Weights of a small mixture-of-experts language model, trained from scratch on English Wikipedia: 9345 steps.
Below are experts of layer 4 (counted from 0) of a mixture-of-experts language model. Rows are named router (the router's row for the expert) and show model dimensions 0-191. Each number is 500 + 25 x the weight over its row's rms, rounded and kept within 0 to 999. Numbers have three digits each.
After each expert's rows: a language model's description of what the expert responds to. This comes from a sample of Wikipedia text that the model never trained on.

# expert 9
router:533490517526472511495532521486486508505524508492485459528496509500541576455511505561445535510515511451494536483505499496499485483479487494478549545494472519505530455491485506456532514507501521504510474508523514484502515530480488484507495504490492492495486494509489520487499454517515476470470515479501481519495485459513513483533507512527487467473486545508497494499479511458505498467487499517496474503529460488482497525488478529461524507506525551510513482441571555480541481486510525503504499506518477518520483530431457535461481575486520523524498524480518504506480496535495535513
It responds to: Final pieces of personal surnames in player lists, rosters and credits, such as -ović, -ski, -ov, Jr., Jones.

# expert 27
router:536501537520488482500488506457512530521541477473516465484498525484526557494538504526482570523514510479488498455497509472539507501483500519462548514485469496494505448492482526491518528534480505500516521499512516486472495529474476522514515523513531510475494476487536476497494483510483482420475537452478487510532490511501511488487494475500503484518510532533489505471456495491481529496471527515463482493493430475495464545492482510454558508543527526513508494473576545500509483477471526547508522505518488519537486500505497509504505516537501515505506495484509527530509500500452514467
It responds to: Table separators and signed numbers in sports league tables, plus cast-list "as" and infobox fields, such as | −33, | +36.

# expert 29
router:526519510488445477501515550466484546526489486469493501500526480488502538487538505533481542490511516421469483467495470471511470485479510480455499495473512527559528471484495507493528486543483485509480503520503502468477476473466501488549476487550483485490471502464495481486532465518508465469472514483501502488490495485515529505501483523531531477499499526464480494482508454513516496498476502529501533524526477524513508514512493495475566505512485488474487507464516556501527468490506519520495552510519511480515495507471514532509498534466521500549479487475572534512519475559507504477
It responds to: Opening parentheses after numbers in climate and statistics tables, mostly Fahrenheit or imperial conversions, such as 21.7 (71.1), m (, ft (.

# expert 26
router:519511546517491473485499508513496517491538475460476467495525503500473568508520492565483525514532479494470488446483493508545507509482495502489553488527481539506490473512507536483510532548501485508490509519501490524507501487462472489522546484534471512509462469523516510497497491484469474460473504489481486470542496489498504508491481521515513475487529556503484489498468506463515537499480504536540486528520468506494461515517446528466577512532498517512467458479534542493556495516515550514511522508513535510500473492484468517501496511512515514516523521471541512520474537539515531487
It responds to: Digits in sports standings and results tables between pipes, and equals-sign section heading markers such as == and ===.

# expert 12
router:505520534525466504507498525492460546496504471519500505489500515505509527484553514522451517508529538475491522482513484523559531519474498475446543526466530505512497487453468495469519513499489513483514533462497496514488519486492521528515515486529497496504503504502480473491471520516484490400499508501531471529506502468474508474479521499505459493483540486481465505469454492508504527503489496552502507480497458516517478528518466526452541514535542505459497501464520515540491515502480532517490539521473507479487479507472499515453477531516495519457502513513559550498534506518484528492
It responds to: Short consonant-vowel pieces inside names or abbreviations, plus ISBN hyphens, such as T-at-ars, Oct, pm, (#.

# expert 2
router:507494500518444494494536496479540506499516503462506485509490526492532527471533515514465565526530516532493478492489490512550518523469511495443508511479490494505522461512516523466518475541458521503496507511507544487493506511456488506554473512512510483519487483516494511481480478498496489451475523464509483535490510471496517530493493490523459455443505524542500512479496460479495489500499511521497487481528473496486491525484521559474530525538497514499499487480529534468517523526527531511487545523527515506489460531486485527486451551510499509512482504444568485513510535507448532530
It responds to: First word pieces after an article title heading, such as nationality adjectives and Genus or Species, as in Estonian, Canadian, Genus of moths.

# expert 18
router:493511501546477485518508517454490530529560476521478474506480520533529568490544504556502539489562486504498478459489513476489515498475495509490530526494519497503500511494499544491503521520463498501511522514506503514467508494505535505498512483481487495510470517489475474487459483506486493482470521465491488509549476455499512478494466492516471506497502538527499464498510478477535468460499528535516547482538460440509504523507487518503527514503517534521469508432543523462508499504518536484472535511528488495506460481510483539467441489512481500521512527445532496505517501525497544468
It responds to: Capitalised words inside song, film and album titles in discography or filmography tables, such as You, Love, Me, Is.

# expert 28
router:524479526501501486501532537466485538501518493455487479540477510486525509489542513542446528536538498507489498490505477503488528522421510491466531497484484531501501446490456503473515504558468497474505497488498539488501500515471504502502477520524506478539500515466469487457485480472491499443500496469485457508534501447481540483508493536491474456474507535526506453508513474469507490499486495501527476527511475483489450526498501545491526494535496516493509495468542523495507477480490505484502534496499487535542459499487480506467451499516503519505523479484544523532487488543460544477
It responds to: Wikipedia section headings and table divider rows, such as See also, History, Gallery, Plot, plus heading words like Chart performance.

# expert 5
router:554481542502481517487495554504500542500519508494496463489507505467524544479530488553503558526519520481462501488499490492529509513473493504475508503499468501513505465495498520496504536549484483504513511477500503514493479513478515494538538505512466473497476493465489485489482503475507500442469524470544471477505509509487549487491495543507493495484513546523485479489449516460549492488487540506511478489539462526479473558503498547458534523514523551507494484474522510522524503482489535522519500509524503517509486530451439554499474553493508485522528509487526492541483504540502527476
It responds to: Capital-letter pieces of country codes and position abbreviations in sports roster tables between pipes, such as SCO, AUT, MF, FW.

# expert 19
router:522496522524488475534498524482509548497535511448499463494485521485514573480530494547502540519513513477476475435498492498518500515452506471470521498494501524531493461504515514491521533544469490521496522478502525511457493494472508533559513482526505495517462489500518464495510498488498479445481497464501458469534518499497543503488513519525488473493503523496494477469455490468508489475476514524507502516515481501499465535509490522453540524543511526522493479462555548509528479484500554533504518522508535495514486494456469548497484525490510489509525493478531512515518494555480528481
It responds to: Cell openings in tables and track lists, such as quoted song titles, vote changes and name codes, plus nouns like time, season, way.

# expert 24
router:505502531491432484512487508512504491508508526487486472501471501458544535473562542544489520509516515483489520466503484525542540501476495508429540514465487531490494486493507493484504494547487497496501484530519553494497505510520522503532509502477468514516500485487506512499478492500484462448486503454517487519511496477501517488492506540528487460480482498555492489512449468471496493501469504516515481518510459508503502551505495548466509537542522559483480478500545545503510505498494549501486525499498520537524462525487489491479457522524528501525502489477538547522499530564498526491
It responds to: Digits in birth and death years and coordinates, plus characters of non-Latin scripts such as Chinese, Arabic, Thai, Cyrillic.

# expert 25
router:557509505479487506486536517466474490535532481451497487534492521504522537477538482526470501538509506453486508465482498529504548516497500452503548519510490514477503475481493534492530556567491515492535523530524508504466548495461488505530549522528507517515487546492482498489508483514481462471496518490511487517524511501486511509491548495503486496505536525503516506504460496507509472469510496510513488508478491465505454528477482557478565485509467521510508489466515527528554465473502519525482528520495519511505446479472510513473482520502532510483509509489567531510513529539497532503
It responds to: Determiners and quantity words before nouns, such as many, several, some, two, these, often after there are or of.

# expert 7
router:494491531558474467510492505486481526510516525481471477506507493494496570465574479525479540521516471471488476466513510497526506500470485489472495503468497538499498460516495503490520503553478489468505509492495536499481513468481517511549496504535510503510468526526506504506506479503523477462511506453517463520518500463488536507476522507494490470475505521504485483458473498457523524480516522535508496498518471473510461529493485523470524494492531560545482489484546554486506485489533531524499518500519524487477484497465450562498472560490508493494486526504520512484525507556445524486
It responds to: Periods ending sentences, often fused with word endings or followed by headings, plus decimal points in numbers like 3.7 or 2.2.

# expert 0
router:475514494511485482508499471496495506489531513514462472491491503509504523521519482581495530545515504509491512421467490503528535505465502490488525515452492510501486452516434519474518528505472470498478506495496535493482488504490539478538496486545500490519514530515450497481527523504486476476512502503500458529515489492521542519497532493483472486505526505522517495486496486503510465507472471510490518468513437479515502528477462537448527507532483535476500461472540518519526483510482495532481540532510520463510457500473458521454499489510504519526485469486547508487521528502460560515
It responds to: Opening pieces of longer lowercase words, often after un-, in-, con- or re-, such as inc(onclusive), un(viable), re(lying).

# expert 1
router:501506515522518493522530502462478535497530505475478448522503509504482560469509485576481508512542532481508499468510476523495515498440493442507508509507510528497490464467508493469488553571497514506535488483503472474455499534471508524511516496508482497493476503516491498470504475490461480464488481474467502495545460481525510493485489496544479501475499531501486449504515509505497483518494486500499477529522494473494479559490449536486535505493507530503481505463523548525497503477477553515498509517493491502489452507463481542486477489523485510471538486496535539511521524555469523475
It responds to: Main verbs and their endings following subjects, modals or to in narrative prose, such as took, began, include, gives, showed.

# expert 30
router:510521533516503477504496524476482548510516487480489462528511487493502530508516474600484508532550493476454504422500517521483477494443511463524493500518491514504494477509482493484489545530510520487503529524512470509509479492471488501494511496505488477520508493494485505479523496498503481469458474509507501498561495492478548502498505486524487511493500507510499438486474513454504491498473506477516501540496468523503476543493460552439526512504504524514483488479557585513542476479480495511499521508489500498485507486476496495487458515506523464485474475487533540538511529532481538514
It responds to: Verb stems awaiting -ing or -ed endings, such as caus(ing), defeat(ing), reject(ed), represent(atives), often after prepositions.

# expert 10
router:520499526503489491522511546453498547482533480475517511509478505492532540492517497528474521530513490490477500442492496497492493483456520494458537530485488515494510468477503509506511511541491515513499504488475505518468512501478536510506503478540515473524469520488510492487534471496470501439475509477538458483496477476500509462520499502523490507458514504533486470495447493474521516486457487540509527507526477508512492542485510504438528546525527542503518462514550535509487494484540542501456483514536498474470469520456447544509480524484533512520514528465543483522530504549479522510
It responds to: The last three digits of years after a leading 1 or 2, mostly in lists, infoboxes and date ranges, such as 1993, 2015, 2019.

# expert 6
router:514495506500459506553520511456471521520523497455485465527501539535518554488544508531470518517553512476485537438459489477517540490462471496466501503519490510493489449502480502499514541562475478488546489513480499481476490536465512499543492506505496508517505537488489469483513488490511464480492511471497441492513523486510501531501519532521494507498516512513519437508499500513513519486503507526506480523504478509481507543499502508445525491559502521480512450477534504493522460467484538528494512528509521503494477483457457522503481508507488482513506490517502514530516518557491561506
It responds to: Function words and auxiliaries linking clauses in prose, such as was, is, he, also, ", which", ", but", ", who".

# expert 31
router:513495492521462468525499513486528568508491512452482450491504484486522538471510511543449512550510499457498491460504539485513529506459496502488516509510498498527503456529494471466531504531472543510474502513523514489472529493485531471524535498540509501515473491489500483501522493475506469456493503469516478497539511500479506515480513543478483486470484538500482473475477504472501502465478518507499488479541447499478484530488511559456507534529511539518541490483523463492534459480489551508501509497481519517490505471506490487505451521477516494532492491455539532493471513578488519499
It responds to: Middle pieces of place names and ordinal suffixes, such as Guat-em-ala, Slov-en-ia, New, St., Saint, 3rd, in locations and titles.

# expert 3
router:521522519502438478524495546477512514512509493456511480515483522477500546492530519558474497520516495498491512479477533486547514530471476460499534499484483499483485472501505514512493523548475504538545518520531505513496530517513501504516505483519497483520470498505470537472487493525485498444476517471502495522510480492496517480478485506540484471479527511501498464483490478470525525444492525509519480544492409510521486555511490544447540499525517496481499514485495525524538482487529539499483502524513495481483476525508504522466468487511525493522495514472524527482518508579462546464
It responds to: Capital letter pieces opening proper names, often after an opening parenthesis, table pipe or preposition, such as (M, | K, in M.

# expert 22
router:537482516513465496515524529469502515537535526453471480500466510470493542483519511532497537543513513501469502428474510475547482504487476479446531496517508524495491476528503510516534515563464477491510482505548504521483518487459501515517503523507524476524472530499493503455495498478528473473475515469508471527513507493503493498526533501512479490487506526488453491468511512489498498473474531489507486552509485511500475550473476516461509544550537519477484489465500522512542501476499510529470499502491544510478494500468475544513498559492482519489497494488532531547500513550461539499
It responds to: Commas, semicolons, colons, dashes and pipes, often fused with word endings, separating items in lists, tables, infoboxes and credit lines.

# expert 4
router:515504514512460459522535530487474505501508458473482484519510542506521525464519535508476521514497509499482528490498523514534484505477510516495517537487514494502495486522503517495531497536497526509485515474502525498496546516468479512510525529550493503519483499488492516463476484484486449426512498480497493510512498442491531488472507492526481452472502547501504479485496500474540489490462530516491471516562488518498480506504466483473541536538538533469517500457555506471512516509523518490494505469509516501533504481456473526468487541502513529560528523443559545530507485542474523502
It responds to: Nouns and name endings for countries, governments, cities and organizations after the or of the, such as Territory, Railway, Kingdom, city.

# expert 17
router:522495534517442482530495514458498539493514525482499469519493516463524567498534501551494517513527523485476469447477513484515505534484524488490518495509480504502476454517494511489510526549484507487485528501482503513479488492486505537549530486522493498493474490496496509486506500514508482436499490476503446468522485491511510518520510537488481493494505545497500480478464505477507498497462512508532482486536475485501461517511486527460527543543513530511502484442546534521509484467523558541482525521520522503475491478456489541476492542479521520516536515484540517511516511558462548512
It responds to: Place names, often completing a city-comma-state or country pattern, such as New York, California, Paris, France, Oklahoma.

# expert 21
router:525512558512487497491474511453509530523540488454505460504492540517501573472541491539511525545512506490482495460500535520528506524448495497489528520494492554512485471507517516494527538553482500521516534488496508504505527476492511520527501501520504495503442504483487507457518465487503482483474470481523464471534487508505536494506505506509490500479513520476510464491462469443511470481457510521504498503538482506512487527473497548483532522523509527508484470462541545507518467473514550539488509499511492508521478490465468546512479522501513483503507507485546502515534509562480534500
It responds to: Line breaks, section headings, table pipes and list dashes, plus stock definitional phrases such as is a, was the, (".

# expert 8
router:500484493500480505515511510450498494486548504435502467536491495459496526504544497518455533516496492507483496423465510494533492497490495451472515513503498525511512513495493508489510544575464504515515520504501506495495506500456490506511532512530492467495466502505523511475519479500512497463485522482471508483514454520488511488502524537537494485475523526524481520461485527510517467494483531517468483525503495493488459542491516532455521544569519541509494514452562539542543464486518533542494510512471520489521488501459486520486485518515521505499476492479540520540496519533482503470
It responds to: Prepositions and preposition-plus-the in running prose linking nouns and verbs to their objects, such as in, of the, by the, from.

# expert 15
router:524494523516483483525486522472507544494545510469491478508502511505511576478538496560495534516519513491480474438490487501524502521450502472477518499504491530519499465507512515504519530549473498510499525482498516518466509499465510513564504487517519507515467504498516479488505500486501474441483505463502462468520500502496551505473509510522498484499512511509486470463466493463499488475468516525523491498516487498503466533515486525455537531541500547520501481461546546511536467491500567549504525518512527498513492494457471551497484530488519490518515498490536512526526491553478535474
It responds to: Digits, titles like Mr. and Dr., given names, degree-minute marks and mid-word pieces, such as for-th, Bat-man, ′.

# expert 20
router:556485485524477512473510531484456497491520522491471499520492489537515578455555489575446537479535499464515526469492519492510502487472484500483538542487496498512521451448485533498550528486490491490552490511528510505536505524486513486528486528505487484497506490515487511443524520500481497472500486488470482484492486490489529473476503508511460464478511567502479505467474451473498523494464505494486500512511431484494480502493490549483526520511501544490540493495515490506526482525495544484469498483501505531501475526489485511509511549494510511522481503473524489503510485542472529500
It responds to: Inner pieces of personal surnames and given names, often foreign with accents or prefixes, such as O', McG, Fitz, é, ü.

# expert 11
router:520513520517473489518520536491491530524523515499501454547497499505496556481537514535442567517526516488482522478484482508539537510468509453490508541485479502496485458503470532494513504569498499514495488550508507490480514504472520533531508511529507446502470483479475498494484485508501460442517525480512494536494472472494521500490512494504474506515498527532500458502507464478530508496481487522509488516490500455497499527456480538487525509511509555465534500465534557487544494507499516485520535495516487490500441469475479516490498507503540518516505498470548528535489486541503541518
It responds to: Word-final pieces and plain content nouns ending a phrase before a period or comma, such as -able, million, cells, resources.

# expert 16
router:520507514507483480522496518472488560476541522464496471490494515496512581486532507544488529522518507488491479442490500492523495507465503479479522493502486525526491455496504499497519527547469496513501523480501525499476498493465505520548509494516506494510464502494520461476508497498502480441479509473494463469541513511492547500493510532532497470507504518509474469459457501453496490481465523520514502515520484484516468525506480534466536523550507533526507477467548537514535468487488557543491517514521519494516484501447462546513487529495526490513524485480532514523507511557471530475
It responds to: Table separators and numbers in sports and date tables, plus time phrases like at this point, in the first week, took place.

# expert 23
router:493519512506479483508504517475513487507485485475509486498512550510502548495510508541478501529526470503515482485508531509494553481474523500478498504479506507483491486530496483465524516528505500510468492514542516504498523486489528497522494508526504489521489510470490507465484495531467483399504478491471480533469521471489496485497497505511513483497528509509498459466517487475548502478445534523516493472478396517522501546486527539498525513539513523484512497451509524523535490525523492549490492520492470493473478488493479533470443499471519531528478511473508518464502517510463585492
It responds to: First capital or lowercase letter beginning a word in proper names and terms, such as Fund, Settlement, Stick, Split, fuels.

# expert 13
router:506520521533474467477495526485478504523494510504454498472485518513525534493532492536510546517498501469468487464477555472512524494477481487515519480506459488516501511487470510511505472528511491500518535497503517491496531519437485476568535514524506505513491515512516502453499473505443481420505511482508463476516506475486543478481521500523492495499482516469498492467494485512513496479465532545490497505537435528518503503486449502494545511555541504520492513483556518499531481480505495533447487518512527480484482492495482532466479530517521515534472527474541494496516519523453523489
It responds to: First pieces of nouns split into word pieces, right after a, the or an, such as occas-ion, acc-usation, rep-airs, t-ies.

# expert 14
router:514513507516477477530504530440523512514509525459464476506509500482549546493488500565479532514488538523466530442516521491520506467465522485463513502487504515503527479500471495479529522549479487513503498465533492480524509473506518507522543532497454473515446490486521499454530502483485496456484498495506464528525493501516513474510528520502496497459493530473527469495497485501495499492530473514486477493523458504529467526490491531470514510526519523488522505460509532467505479474533517503480505511464491473501489454483486523481476548447478476515499527498540494568475473512453545468
It responds to: Tokens carrying a trailing space before a number, such as colon-space after infobox fields, pipe-space in tables, and comma-space before dates or scores.